config.toml
n_layer = 11
d_model = 224
n_experts = 16
experts_per_token = 1
d_expert = 288
d_shared_expert = 0
activation = "swiglu"
moe_layers = [0, 1, 2, 3, 4, 5, 6, 7, 8, 9, 10]
router_score = "sigmoid"
normalize_top_k = false
routed_scale = 1.0
balance_loss = 0.000175
balance_bias = true
router_bias = true
scale_expert_input = true
init_std_router = 0.0188
lr_router = 0.000963
vocab_size = 4096
norm = "rmsnorm"
norm_eps = 1e-05
tie_embeddings = false
optimizer = "soap_variant"
lr = 0.00185
beta1 = 0.95
beta2 = 0.95
grad_clip = 1.0
batch_tokens = [32768, 65536, 131072]
seq_len = 256
train_tokens = 399300000
steps = 6134
dataset = "wikipedia_en"
Below are experts of layer 2 (counted from 0) of a mixture-of-experts language model. Rows are named router (the router's row for the expert), down (a neuron's output weights, with its number) and show model dimensions 0-223. Each number is 500 + 50 x the weight over its row's rms, rounded and kept within 0 to 999. Numbers have three digits each.
Before each expert's rows: a language model's description of what the expert responds to. This comes from a sample of Wikipedia text that the model never trained on.

# expert 7
What it handles: Prepositions after verbs. Prepositions right after a verb or noun, just before an article or name, such as of, in, to, for, by, with.
router:473448535441549531474507454486534519480513532419463448504485412444568501519465479471427464493543522532558456607531453456500368504444532441550447572527518482555467509455501501522515501513578474505475542514470463531585571570481541516479491479459516589453495505605468460532393598473436491463626577452506526524515325496388464450543546477502544484570535600591501497553586404498545517475466546451593594447545538529411475515443532655445501459503489489495516499550451454475521534477464597551519535501478483495524434532476469448460519529476473550549487533537550482466504396575416459544560475444536575460393544416569534507486533485527518509516590463541591498500464456501537540531466
down0:516492557467528556530536510442483571506483529502539600481590461435521401498543535499453455513455555391536595531599510429566454492427509481453456436476489456477506505497540532540469486489443482491487492399611579533519438544607620552448451503581542468428494484556541450479475396448508606460403521529450486474469435519544470514529535373513478468524515390540460473520554502474533479522441550447483592485439610420488515523496565484547483592503519500541418476483423531518493498520487429496463549367492490488519483481428479449510507523444453470499435515442532534559523520570470443451418545487563472434496457518573507566567546571445507529484520434502531498588411629471555503568484
down1:552537509488512565522474474507528561532481573473570397528472572480528482530519512544462464426474488475488508591542519585485539526494457416402551473516542532599522601504447565422599502501489471494502522548559557503454486545524462535444515501593519486530434546558486577402508470507479478611583456592516572526360544546539492509553508468506572462453491510560495455499389513466495509513496551520520473454569536464619494500422511555539634552577530495492519422454464510445444517521588514553515499412551504528444477469550555460472575561541592575552467553504555491449598460542442446491536450484467611473514533552518519487598504483595438553444512515490441489435466503617506498531593
down2:525481450483499557578505494462582420517472482467396509549534475448603535646445583494521536530504583515499433601554508552490433579451471556611492456497549560607521580511456531522440505470431534566452539497468419497425439438559519480545461581455460536536461518367485531500486479500552533503527535513446470540475490506443487570501532547555483448517520513540548547438448417516504510488488521446484470414567414463511495480541545617493502491466455533430465517469574496450450426496508480495513473527547443437549467571532499638520493424484448498533548516502534517399562550471520438531483534502613501512510517498456591456527507440433405505452621580564523450509419483602436500550480
down3:622593542519533469499455594482443492446526431514470573514355458519505552475552400531565432467570500554545396543502503498469499566533536457478512556466465443502511388400448508518563551553456497436480545488551407533515466485535480529561554502451466473545508547502525508514530453501494503524437519520484439524482573494496526562516569501492487456487469477439577494525525481628530468491567519580505551602544361470495491447473538383474505464476504416505493506598478442574574493552496560497664517511596467533481420480522453418504420432489397430532506501524595530505430513552465434491475496475452511479574430538460469449558499522434564481513494510471455467511501464435464473496378
down4:503465425517562509546472500586520421541437489523430528566561489467526533547551413515543492459503439383435514555503487458578571452369538477463518473528571580550451534458520570437493551538513462465514599513507465462577432463603610500509543506449480574431471539516477494577496477419555511505493452424502531533556574493501494508490406443505544419402462439526460412421516544508518502493494486485433545497545498527460483438561557493455515502485543418542445468472526440490562529460459529560420568471547432568502442425500587487434538552420430427467531516539563596487563530500528491429545395416488453515516501483526382646465459454453525469450517471503447462428454555472506484458485
down5:501456418562559434525497454425488476534486485539449423551495560508491516415388478536508487477446480525551674466465485534439473532547488511523500459600492479453445413477572549538567550504487533535464449501507504528464462476434512517510433520460498481524498475524528502484496573540540511490531518528477423433503524482387509469519550504448535534545491437541420449498548534551464475473493559575520559484536496503447568410441479498510441519461589500568525460478562503560520433503505602450552536457482558422457429507480354489502430503480523456559557444362474437529577501514598576565534487528542487583484561558607446499452506522437457690425447475542509452518468424546578435534536
down6:520475459468548514576465462511556535508524511453464528494490551446513493502423519511469484525456457565451535549546448493596422509356508439467562580488543488525498760549395503546449436481505485536496546524502432469449500453595509457455528472527508519484513492517528501468581471457566538414505487542467440470502531428493423564381493486510569431485489486523552450409459457539485500579530556535424440432492542516484424482534526494430436577510414490502558412519487483556505424502480446484417465557430415491419502560480489505444461489503434589568511450505558498465431539559633536543460504515625530547534566495412499514567431523462467479479532539525490459496440513551475508517497
down7:488571455437567524537551484478440512538533454490444554478604417568515535479558527494518516473502502515512518453540421515579504428579579478469570432472525571496533503553523499559477651575601512532504541374536508554510479594478488525524504568472523483540459455571473530487536501424519559569582471475574524505564611541503570474463506574589523557522459523567488488494508492433548509549411527526512545461422459487582512568539439444466514491533651512423429535397590580522528409496486489514484487343479471467546514519476551452471472516463568485555499443505494507542580498469483473530400526515520530472473499405466576506525447464546478426419555552562448451420527543495542549492458
down8:466485502440508484408390508498577478540512497561468569477531430619508475467549600549540548463484534487431556441492471481467526542510531539472489560472409562526420312560531473447609476475452551526475524408521609565505442573452509537487559466520472556447500451534498462511452480565507501625539487543458505415502528488468523509590458578520524596501462429591460440527443514473545482544486422530603506570474543444606480439512410518429578478382496501501482484587480475586433486558501429528513546464511451489514517570496466469487523543464566503423488480522510558546491494547515544514622451501451501493561531532480466524484541461430520468410546450517452501606525446471456491478502
down9:491452491481512512464467564557433475467593449525428513478613438609457484491439466548494443519464558514471509482433461443391528515438471487602537532441483557558589459506569468468562484460438472550483479465521437514477473520557542526560457547520487479339571468497533496475479410463540503578581599538459464436514406469524451452524574483514480485430502467445502587483417568460513583429478469455498477456425471404521539493505463477407554453493582439637461473507496518434489491465527491491599548536562556508589396605457502445539495499551553451534521506511400501507457522512396517466499498513454489477448500570483453531538433476524513531471506585487424468460398524408543544481533
down10:483541431536439532463520549537480564531560511533533554482500562518585534467514482511524471616494523514547483512581447477475475541558532519477483511530527430477491392503514485553488522555474490505521422484455461564554500533492535459481460539435533533587498545434417439488415438468553417455395505537511596476460444510542503531478659563538426516486564448422524499451483405592476512481455471540508507543482531504394412519579546450527590449548547502496612508509497471494570472553562584421467499534471523516445508366484385534517524460502511464522446551536439494527545512499504542392487551500624402494537518533496531586405448512449573516467582516506520611521518503394476511608498
down11:492503460525539461427533505398502494436409532531522534413579442477515445489534468502529482533517493449476462445575495497489424516600481562543543451557484434399553442522422448519460593361590468472578556526408554574451561404450493377552460470461505507515522501467508551581481534501497564464490442548488465478564468539452439515465488489518400568571571543454493563461536444456427459549523383425486553536473468588483509543540551435510522518456484409385530524408540570460514500490554504494471415428452508453554584434468519485544378450518496489412496497478477537486478504507538466551421424518494498538558502560462556450490575448466477532559464488517522478564486421449472511561545
down12:455449472491557425481543545447486498394506420546447552539450487569502572467448445455484594517507517511423414541534454478477561384589553482529498525578463592397483341498449563531491509426487516436487518553521549563421531472494542587546472529408499576409412505443481452504514459523482577553518560502505453523614555461458486547448545569460466524533580536515498558494552455485573500516515485586543658544520528462472524468483469542493501464495487472599618564472495524485486500472503593450552492536591484494510530448552454477507466567497464489481542447496476506478419602587528485478564487427524561464590539537469554503439516503450468549567445601498434518476427479507486491505478
down13:498509432518471507451503443486484456450525520438454473434569546437512494543446503524565513457487364522512559536475514550496521518426491438472489360475536484457563671487490567526508509536478478436492542461567471416465443573477467452532402473556543487500584513500576470470515535509489573509439445611506402467474462529518541495574520558479455489444548571439503458550478548506550476517462633420479504411449414493490513523519530498542437483525442531578497435486509493435397515441479508466552510462614541592484488579428463481410506512455517459571529528499472394520493542442512584507483528559480510502356492513417520540550476526509586550415412562496447547470456498524539535528604
down14:459463527508526499433563519545410488545429524484517516516377466503472603494528525527554422429416426498473475550499494460512552535529488586505465555493445510565469614376518562584584458476573460531532449439463508410517435477517436530506478565661498390481488443596502448532518519515415392497408498524485490388497433561466501410578465541475429441486452396465485480426480511554522438514530525434456473582515426585595533536453375457453449502552481521540521552505491544512459490518482488491533478502504467524470490518543513545551450462367478515487513501538492488516482561509544508555555426499487484388518504473490489479558565489425422476514568496446542531551484543453434455454493
down15:436496557449449506479493579553571478489539503511637468415506468510576399528468488536513442563493500495531563560464531561412392519441459590562487468488384469391559583504425538423535554522456523547533536512459500525537480515589497478507485517462475601505498511525462495521490548507550557525512478529523435632510471445532442494444479414540573445450553532469552464577540465392497546490513505525582493413481548477466491499502598499480550453512554541535471474577460434553549557538615448566527506496527538515505539473509452446512439522497426425532461530522506555501487474577508485497450447490500576500420418440482615487432374439489497557379559423446562449539509490548499446447523
down16:405488509451402417451488525405481588405453507476526554446542522541542517409432520511475566538498540482357576427497510518418439481595530517522468474487523507513505386575565471528445504511452484434489441566519497615444571515452467529490537430429491551498499459494496402606586509464455428552400490447484464513486511539496508460478425529502474466555585513524546551524514436481507494470543487578389458530483447475570426517539528404537518506466428516530472514466470558450501478559499534426538491539488614466479551529442476501465450534556585559520465500460513636583423551464467487426541517453463477579454472553492598481495510526552439554525442537512442461570528488441520427564456
down17:482433494585458362504509508500486424497593441580474531463513540621489609372505505403500474478439399506505419404488515447509550449461553474570511530475507454478448379491515453485534565443573626472555525512519513622533498524522498493463460529465497511470360429474549477531504466498500559516510471507430441458574489549465476482489469468440565519498488597538576501534488509527486488436439472471622418500447482459526557573492407529498547445443525579531521387416559465529554476479545468489629481511556430433502619564532530483477532458466576464509515442506448533462460549433553398435475509460478491500494496458503449477500526536482506435481454465544526513488487504568462487499481
down18:525482471529571567476526501529487612470401504489556495436598538530517502491486498508518533534512518545505546411529473453422393465462434507558469481615511470461516507529413504592527479558530447447459495520498481507608466558443484580544551556441492556496507583451537487392415635466486427496519488555483446599470439455526485538561499341528469500551492618497417483366526456472554495522531561445442448464471583517451485602483504525405496531470495497542502549526379637511427511514376510559437426456468478516445545585455465520445523480481460463500470519487507520486570474514490555500488443521459518530492525467509542498494459550553520566525465598536415481517519487424514499513496

# expert 10
What it handles: Articles and auxiliaries. Function words in running prose, mainly the, a, and, was, is, possessive 's, after of, in or commas.
router:519416529465489483432525500515507573483503449458556418466574652527583516411456508529534541490556556524487423585505467506413487562398660461428463475485466554557514544603538521474513414449524439611560483538463456546508554533547400575446470452535477510492529499484435506551432601458467536490552500520528483562465512478512536482575525510520441450558516514543538469519433500544570492507586603487458456501397526475483469471479478584514571501485430468491466536532506504517467502451545510553537409475507404416478524608501549526520452542487554573586503511447498594528542457473399414515571511575442577554546546506541530543530554560465459465460532548514448524409532531498471545441473
down0:443526555452481510420532485522428402553460538438505477527465537480530543500528524484517490480550408473471499339544424429568438549639468549526521494540474498569452165467608573571503540510506499477516511487482550498527450498468480548613421476520529538475519568466486585498529458513524473456463498525511538498603481515494460438492518464370504516460569479488480455458542471516515487505460439462516471497504576490606496504526456525479536455560503585617483477441535475489515476487432437517499488524494588511491486485534502509487519488522431479586515499596545554495452450522484507431535537499575547487495511474489544510465555520487510467440464444488532536612517521454465486509489
down1:528411486500559533460554561479497469597558511573511433453500564484521445453472511577419465529470486534513527511527566546546480583578400517605434496539574445501454507445499532505529531470474525504575504485532651446531580470531474472547467484516497450479510468502503413482482584444450491467413445520529483459500623469442503381594519474488451471517510387427496667525503500544459575446580481439433543512456495520504444432555462524474524544506354583490525492471526468416489488439464527528562560476631511578503461518405502500444534467482489499380562487459526477548524541446535516499507467536515484534558475501440530443478514409463452540495539447434500452600523427449499474473519
down2:579536569575544382494472504564511613528601528460531522484539468527465514471491518583443446526496537497521480494608451445633535535482549546524475535520458486493521508489534482593451527514558529445547494606579511574538496520509518537532484460523541521496476472531488496449517498485483586517564488549423464529428610494466567607474528476469449440512500549530503547514524537514508475402540434517442512545485536454452519382487560431511593463473555590548639468476514553489528412538404475414517585544522577642427565462554520490520570493462525542476535542456590527447525515472471544490482482540578451549624495577507424490577479498467458403543474510521514581453522519499433454526545
down3:465623448468504548422497486456495490455429544476496471430407529468504492492486538549616495482495487504459474463558528560506548486450456420451505510504479428469483501494524604436536496632484553482517605470475518487559551512524529455523501507509459502486543423481497544579616480479555455461559499579455512562528567511521478536524479483524563472440471493572514526532583437574528512345468567542530419507412527572504456578476512387490590480494434527555373472524457526437463510414458438515507565522550442439435544492513475552500462602442564513494429505541476479453504457472489500601494476580464479579530499482446538488567523413610482552465553561565531616450528476549469476440598
down4:539518544459492496486538462436442474500460484530524520531536448525461549510549519442498481580470428567520529482482514501539469457478579464513543560476521474533429541617562572494533439468461446548517491552541625472505594572466491492587377579540514583489459438485552485436656465458524428578463509534530527588569452458432523493421610422481507402440528494414504627503580593469538425515509542474500476585544566485448460553462433449463483489508451559428474521540558497457455506480439545479529528522447523492462462597468466486479493497442544450530559502518437473458413434571534568466509413386524576519443585495454561432573496539455552500514516540486483435461463501460479439548533
down5:533515444511439449585489460414409469436449454483501527495515519463484564505533439436609513519511525511490498533541550473447509394489543495472498523408472587420421581555469389525532559506570522571448542486472548611493518494487436614430402455432489434544440548419509505485540434564498522534601485427601517508495454540523488520544435538522450483470439518525473459432469531493475466573508459536535460501483477461477502471549438514490441487476515461563515475433510447482484478508477509577469414553521473494482586455480482554480528439501579491449535453471510486466614570547402484496475628535566458503506492549482530583471529614600530514527476640560462591585608463527481471444553
down6:412555467454566556456536433493512481549519503569626421605429522438484530428533523423561486499522622549559563413475489458511458471583459538425431535473471567475534364506529524584502561541464562548518488552510486550445495494563533531454481549501470580423505497441487491456540472569492597636498517429510552565492469503530490518512536500516561558447489561483446522480510525539500559448454527474527502484508531449521487568471549565466507423554566544702450509462536536627516483465525479509458492457448486471546460563486503501505504504532505506508460436611497531465418497480477460438490473559534510452408597564515486474405483473542469450510512477549574596515470518549464477407421
down7:490539527512568537513541603563544560529471532490557547528438451444536465520453500555569558566485525554491486469500524491508467557463541421575480517467501430536454488451531456493475494503524529443471468542513547575535477451477510498553441478511602462521504495548494482445483581395430421436525530569459534453445484619456503466497515408504418498466548502509426534501503501534500600479593405493462451534450486531475429602501437500431492562564507576444481588442454476574456437510459440523555533473533627531456445527454517534374516523462514412471555487560559521474533550565503478455465485515568548440525448425523561591512518498412629562451447551433434483471473479429595420625556
down8:502485471537469459504452506433434504672483472502388477453455530530465479510503541505431502511576495558447544434480512519545466438593505523567500490497536495555465190464499519429558561531470504462500465441494547519564531491502478555500481484593548566410521534485525528584534494512560445496519441469506515517520484539536449414566495491526534475508531533502495516511530520525538446493465450408520564471529471537517502450618416589500474426385524563550498462586537443460518498544541448575444442517532478512503531530547543470550501467524465468475636492457480478509460532548505537528489455414545594501489540457546494553402561558434463515409476519503434493529541468488445431471513
down9:513452497494547496510461467494585494464480560546503534535494511486500496528491510502535564471421500421477434598535507473434438529319520498474564509474513527518509861542443403489487443501490444497516564579476467555504587449512499535347546575490508482548509482557493577449544520430470509472467521491544410450483521472504558569493472567574415470566452503502508512526449513579489487479515476541541463529537421463461547507432493521430448536487462491408522534525474494479440482462514560526492477503511544504482511481433450501548507477510507551426434556480485451520514519460502479519443477473497482485591582531494486470583517549547459523521545483518389482438422504502468480506534
down10:573519508560436438472497496455501540468586426395554603508560528528488520487550450578405450419451572452480452451589511403533528580486561475491539523484467420473523402557551470532474480503541378484497544477598555527476475510406480501469483561499502460594542461474552502320584529447598481558456422537547434521520585505419544494504566482500474478490450529484526562489519490466470580477515417524438492575414531513511495501458450437473508506411531547464532475518434429395446486513485428500548525471469473492463512475444417447520525433596474530553392547518531551516504561511556454487448486459525412430581466437455540489510613469479506464476474491543422455504504508507523463446460
down11:523450534524369566427610484442527469468465511501514479514497459431465411442508439525349522503585630500525468526541458492446478535608486450535537538496549511472445474526470450528553551502378566544430528492498516453585592511526440492517567534477564484457486477444459446507500465561504465528475484573531554536500542537454489460469500528546575538476533482489521518552469510547475485530527452571531405479573525510518586508447497545644473389488482519547465394495468547535489496487494572634563538496467560588533471501398527511448480519451504508502495508403456579649536555475510483501489548580490517419511513443530432511561534421606548429446520478508423482442484499566435504493514
down12:472484541517565435480562536416500540565485435503458485621446511570509453458542562453489579551412529552492462471479474488590490617552481454520562551405493421402526331527600529464462457525573536517452492527543524552512584519490546629568429469480468558480576551481573453453445486619453519562485542476500489509536527547416564419541513366580502523532492474473502465464499541529512557488489460451502461488510476493402493497466537504488561452515494623548483452516452502488476485531444574589472567491525524469560499530405467530376583488438504485425535496480527507528482486526525473510448529496473513482526553517524499543496542458470432485510563515549529574614508445457418451583438
down13:481504517463580465520551534475407515471433452492542382519430499527485504487505578456482539477497519463404441374462483496486372619494505474508455533473468489510500403510519592488445445498568476600562586498478497542561490500439521473527429497517442476507452514557565503533497487471572403419528506556570466538573491471545418449512464509504511421389604534565573489517487427518547522452496491502482516536470450546455425568557494474483589483526514574486499564496501502481550508428458563516499498388476503511482448495574492578474493547508578478498448486588524515478523427522482541483541480428366494576468499453591526488435560506549634509399515486512413507516485543430529362591475
down14:454459416530467385488490568627458463461441532548493505451466468518466455523421459429486491562492463439650380549603509418484595489476537511453560576498578557502422476417459441494527484460460479481437421488506543515480471445553467475408540487504508536411465597520516550532521525475510477558532523566399591507492549491505508509532523505468564546391575503468440518591470474551467444599403454501427439552535491459495495469452460540433545486432514529490438542508584530450394533474413473428493485543517398531407524383537561412483471481491495540475427541516473530420515491566476510501528438457553490478505515528512444488454528549520511552546450483442471498527568403526507469538511
down15:541470545472530551448532425504489524483488432445568462508515564510511542516488453479354483549532530458496450495432495516374518505556508465474426470614506567521452500448459582530511440346452510535538480535521592581521441493523495511626558472549560554486389530515441506467425556479481463524433467487468514544583354459550541516423523489608500512543618499479502477487546499454500450514540503466433475493486557465532430429511457525466613529510406537529390447526573468538516581527490565486526524544552514461480440501533507449560487533445422530543477493495474535489486434507480472515559482541463546429426428484449485438573532486568472491611556432475577522382500508548535498501413
down16:574435570500441502445467550462456514533467476508534513508529522474477522463441505509510513559508510568444473406484481523549524401481578441480395467602493512433426269550517479491454470496535515533495500574469516506567652554444546504455508511555481580541549489462484432473554519520474523476500404483520447509493482512523578571469477517449532502506465561552601579482528482559475490513444540457449490472530445473517492424492437468572535414471481602447497485497478577466541457435507467526435471530528442452528544589493437480448574565524508534474560549416488466468486622506471504521459548466494452479458469434519552506350492479499498471368528462530511516438385474535561471507374
down17:508417465535493553511506489561525564529541526425585489528462517363478463512491505502448454497510470442529546487548527469456463471428490392582519421493423486503513566544450615596495452520570422450599537470530521508568393502510541472477538467466477478604419538399550518482389527530535569488461529563506539496495564449535562552397410496611513500521455556552532508509505511437557435516508466492512517484444476465574495565488593565562461488530446425419535585464543441456568456545555516470539490526527524422457586433512555513596531460560445558495420542506468495486544497502503454414422420517486534539501494489499441540535512459488542564460524473444512454399399607591540517499525
down18:501496581506617556455462527582423392458498581514437525516475565512510447418531466493533534453579497519469509473537475459416480498529597586420523484451522477575450363469534542579589514449443529534481476554435478501485473474572409476486539513435520539473461570548522445505469531456556470549490522429530449534531499468525438449498429641593483524569478528561539428438538547501497446517424493510621511496480474456529624566514511440481492555539519405462484550483563506476525544579522455522595483488537490426499475527492505533418453463490565569502509495524525489462480466562514505445514505420559432382495544499507469523452520569461478412473504598495404533559484611479446550602517

# expert 9
What it handles: Year digit pairs. First digit pair of years and other numbers in dates, citations and tables, such as 19 in 1961, 20 in 2011, 16 in 168.
router:558523633472486490572464599449539495459487528557555449487577484543480506524477514523537486595617553569475508542517467427404525442539539359461477458482554536471521474508567593474460569521421402477472511497480469548559548552509472562528526477552507522424478544497544602596563509479454520573567410509495535552529379400434556477559460499513542459503565540535508420545515456461533479519552393444547586483501535499516487502465511541537502454551492515519495475480494462574474412401504475498573468510556562457511533474443580369455515496518525414520462517417517486511501479526439510525586506474546429461477583462606505512591440578534516486525513475521550493521611559519464558588483
down0:496488515402532501442494450555530585468475428458468495472488432528450499480497552481538541446425458445490527399456507518519493512606421446518547442517541581485473546492489537483548465413526486517454474608578509461521481568588534518511537365560595494518539445509454466569460555565503529445491517497602512546504569512494429503514492473486424493360574531568600480548496437537611523555392442432538516516499482480420477564504577491499432546467564523527476453409519506461488472514441570563529508452509468433500472468451529523538503520430512532554463489573465608536538492489435391549400492527380584487530529475429501567519504437542597462580522496504518502600483564525523432437488
down1:526578536550485430535555507512577606559454454498614531477470493597468461462546506510501510471530471546451436539526617563569513601530509430442431522518531466462475539518519569458497446536447534457507510546575483516562506496524551537492479442590524507604488485581580441597333500552460570447526536484501475402510543555554475563442503443478491469481490527506467539536470450512476559555532563540458594420478523539471393517462536574564486564577403576426475442514497492527448421429522458518419482512454579419477475439566483469402487453530490476499476555538539432517517477544441570446510538483484519503502533415517479514469504480517415555443516507498611586458577470576453471556455
down2:528509503596524463471471455540514666461452436517604503518464506540467541428464467469474609568493513456535493486501433501542550434421500548482474460553569457496545374568490627535498508478528424515425464548502556592576477476519561447443430494499471586506505430474473519531444508530437561438507489569454484477458471441456528518440598446490532447504461511533520509554481447452570395488459426475476468467515385599516535570505490514482485465492479476414513474464482480492489551435619559536431482551526472454554542543539500440411417487621540507500520475565474458406509411521484539495476478483502451425492518616562461441550553487416513494580441471537506446494470510528619478446475
down3:554484638479510464605461471444516526543583474444445535510572442516505490478524608509594483482491417503500561489586459351573395454590510500502483512422493507422549450571612519540568401509538561464499466568429539459459469546506471555539558455512494572470540538483486534485486448409545406496485456485620467438443427485540461483524545459454566537457513486417512480503528515515444556515433479485519549437507494434468451532576457588489468532514467550512533538480475406466500472510552493529473434519561443582492528575537483432476561605526488479507465495477486515526552507493407459493495558469543424459533501430488418471477426652619541468499456439497532466534569458537468522530500
down4:416527491453442495413501544452451462484444545467553419563555546436486575481415481472478496493435415503487428501553512527519461446443516525446571487472501399447445441507543562593531523465543547509521554477431437538537487526523500510504475347492601564406506461415468492439523496522503498503461523441510536467405475448507400550486476535400620493420525562517563649521509433416506454494539495517577545522482500510510560402447489482420442438525529564449536549573419484475501570433520445504499534439496478501475533579454613544567574583448612617478521544538525494519499430451485515481563535546493470515543547489516448519509508520530589560478463475551429509561518563488482501502441
down5:526675475510401555541539486490478483492483557534510421538506425505585473569441492425376480520539545548471480516531551512570516485530524504478554454548515531483604677422522482448460467478422489404472407486523501524524535474520516443516514524579452480446491495461481511506484514535501617514538486537458482523557492498486557526517385490570512465488483542581486522475541487397493426431567459576433464593484373542576587439437508452498548547456547527536461455545529539500435491452552531592579481495524543527485488517584582634500541463496418451514491466558453442434539545504457486514474490485527489573426453467524477427583475433507486593477463541408547537539505533513514528526515
down6:536460560573447529527502454542575565446516468593594555498455470579441423538468474509622506580491491377469536485553529517471553482474535492495503413492533448436495589513526516543512364560460476494515389575557470510542496520485532469445431481483463551510526509482553451530488395451487544487489508483467481483481443493506505550471446493515465509440511588494414473476403459407503570566519588443486530497490491553540445490455516506551483608563430455577398537461459407509448429404539446512435511616473561453479440485525567509505566444588479522468429530561510429554540472568537482587551488514519489546504479576485437556437486457511508528449516484525585496551580527607385508546514
down7:579504574537523469594529522452485494539483489435468529485525431511562509542534615521429479504537443548567504484443450504504437511534533520462531499460510531510455340596502454496460505553520569586463460474472560508520459476395523469503500577419470489489466490518636452538456595460528535421450515487470462518466514618495449534507562486564466443474447481478557457558437505575451471556535511498472417510496549555544536488614523550575585505477494521549577563401490521561480402621601491509534508514474549542515524490479489581588495443543356487518440505468441584533524535529507343581445494467480481524460513474494439495504473496509483457477530500582579506498490423429505439482410
down8:515463466525514514512478496492514518563516514484597519509550522401469559549463426474523450508534555465492520549500590470464483484461578502572591458477406500481536517536577566484482479513439481602526549481488576520436475448487436527586517470490544565431546494540434574423488438591483509528464599467413549465477449504502363402498446561603557550500538589577561497478564460519493504439518443479460485587438507502523411482446415495457538585545565553460392544562445528524476511483506523505448452500555367468463540503433536476515533570563533475438455502501487488536511558556445586493430491560523485515476412516459540481520480490407591564522535385563435547468470589577524564570486
down9:483594513454527496437415561505450470448649559523462419552452556559528514520558498533510501497455529484418508506459554569469503490538422504529590496545414607555491484479422452468454549434551473521491516537499488466437475431482443439473533599382472428451483448438446537461517514475590489518489492530520541534532541458438531531499489533572465546469597451575466519455487470512499533525484499566445490522488538505468568494636531506508602541404450420501560550447415564524534566557444512569467493472485433542580428462549511606524488486599437581519459425548511564520460480411533473545508445524515433423594465575575533476444502495470469485505536595428463442560486420497523446492554
down10:491506464503531539492539525495434556490523532448488549496417506498508549490534506521475527358458528461527434513512524461533507480534489562481479503503574508512385498462545467556500496385534471553454524493574557446500543503640512471568476534508531568409497484465399496524510465537479445447435587404422544438557552427556432512537502416514491538594515498498559537457452563597568520598472517519497459486553407444478473407541463505482446522459474556513567494528532471486525509570585612498541525421414487444566484501493340536565435568540491504566378553559466581547555559544457566458470514490486591488474540529524508574565574445430492540493529517494447458535552530498543444448596
down11:507598493433513596477493480434484552450583423473586495516427566507577452465511489451504538471540542431512477554443570441599530579483432514525548523485483484518551369595503460455555482470588489459574561535520556474509472399464525419504530592480457421593566516529483514498441465535432455469466487498496465408512527465475463569457499476560401488602455466466458483578461551466647543577503543516368494413473490475430485500630390538644542558519537500541513502546484514480462439509499507589497587472514551435494506455570533542468520541525491496435425480553479465555549554510480534484471427554440480502539464565461479510456537526463475430429512478506464483527523472521493479495563
down12:465457461524574489515542494518564472457501425564498348503554537481551472614579431540547528436484602494483499498510499501608498529584539531582481483463506503635495523477636597508506392493538510486445525530517513532497461493558613475440588456536468464540504420488485593484530512525552545548439528457542524419460361539430553473487482553555510428516477488519439401564474563483426527468523581442489503512556605487446406544446492513465571555521496407491511530527485517579521499493555436551424515407539541523543478373504543519451508441562577488445453467518515460532489508466479521446466565490544547512499434548484501458499502459470470405422465449463551467551500537585506462498532
down13:474500617423585572528568451431551534452534467553555465514561465515501474433492527459520544531465566478516555409504461566561567515488485440511564473556533519440627545473483563625493473517458477545546623472537343455428510568517546489455480580487509465489530451497522562496522413466525519506611508532427506525408518444475544442462492542481554414455497449581471505540486536514476492514528427595450492509512465486544436576544523565538503487525498490496483495450455535547506442479444498466482469508412526510495407477565616458464557467516431586475514467516521543479492458488453413482629465478521329521461494472501420434467481576535476563481501426593580473505508500567522524542456
down14:515424467509532552546500543494562424522499441472414496436573477397464510524395547501415542479473474497554469336486506671527502382483506467459505458461446441556431449459439424524475498458526441511502470423490498495480455509423518473529470487451644476568468410420561436485487517519448490519466526512502431524492479590474402537517453512513536469470522496614489479543456454511517532432474446458639452488536493567595512558454530430474416492459497487546645438485509510432507500490493401562479488489411541483553503567518502437491544510491545429578578502452467457400478455392468501450531523452516511436488527527473567473513499457536512495541469540530530467483496500425504468453428
down15:474474446487473411495532556438543485493439547522550537510505489500463575439537534439575524461563507478450446541603523574501552458500466536481547390495462486518431509481500429494511522522490567535421598447431432483477449567460493537496422458450467434573521493469506492497466459508381448528432542502558476522528405433533614455511496593567498515415440548416512427530534539496432562419546542385475490537617485448468492450502529611524479481487535563529555432510467451482558543430530413479509570416434520484484475424518518506535595502547511554437522424445512416521468513595385574567517605583498456484449515473488474444464510550485469404492451523434547461545524552497556446457515
down16:550539542483542546532476509523464466522446474463418483527535410532534567426518486487553499522577498489505419561527524473529472539516426498408604484556551367438462504519539575530521543591547444505433351473518496559538494397460474540488592430549474409454487577607540480527549544521440498610466574481538446515463434520536547488480470440483523474581444511501500493552519560483461561512532560556524520480552553556554572473491516492539557505430441505498497438560523483572490358499533477509454459497442520487567519562471505430552556474548433470512629516502438475397561508480431535525560492483590470573500501444583479510528587434497481563426478503507538523517544493545411526614583
down17:497440586489450494559506501529412482518514480489518456441527421481445538595470498486486505475516489581489552569526460412453538473328547541484560551524534594447481606455534533483537447525539474593602525536494500584503408622542531503545508429495439486509471529538442494596502400475514565523543481492473650479497401450448419532496427595543510459523545442492524472418540515528447499497477536464458595611448478423580553503517495527410474505558428476455430523474450489536475582535545510537475531555442521521383499423433529454484476495508504489523499548552521442522458526546500530516464511448539502584578507458484424468534398401546548490548511509481443581510578523481503443503500
down18:512503442461550495486531518525485535435510506442399592469396525464543418570501461443528456453453494474560527449501431531570545480595479517499407461538545394555469571456513487576644495519446570558429488448467542468427535554424511475565513587443494448554452477430537500497445513534485516362525411561537454545515562545544479480564557533462537410560484468449534459471477474567536501458561483487439427422446556515486483623543474447568542508503439548512538574491490510470560493461467494407523532513576431536425522534527490561476569535468543562485461538443475568496469598502477531501507546496372514517533546528481450455512607473542529439408543413509421584555534460510492473478547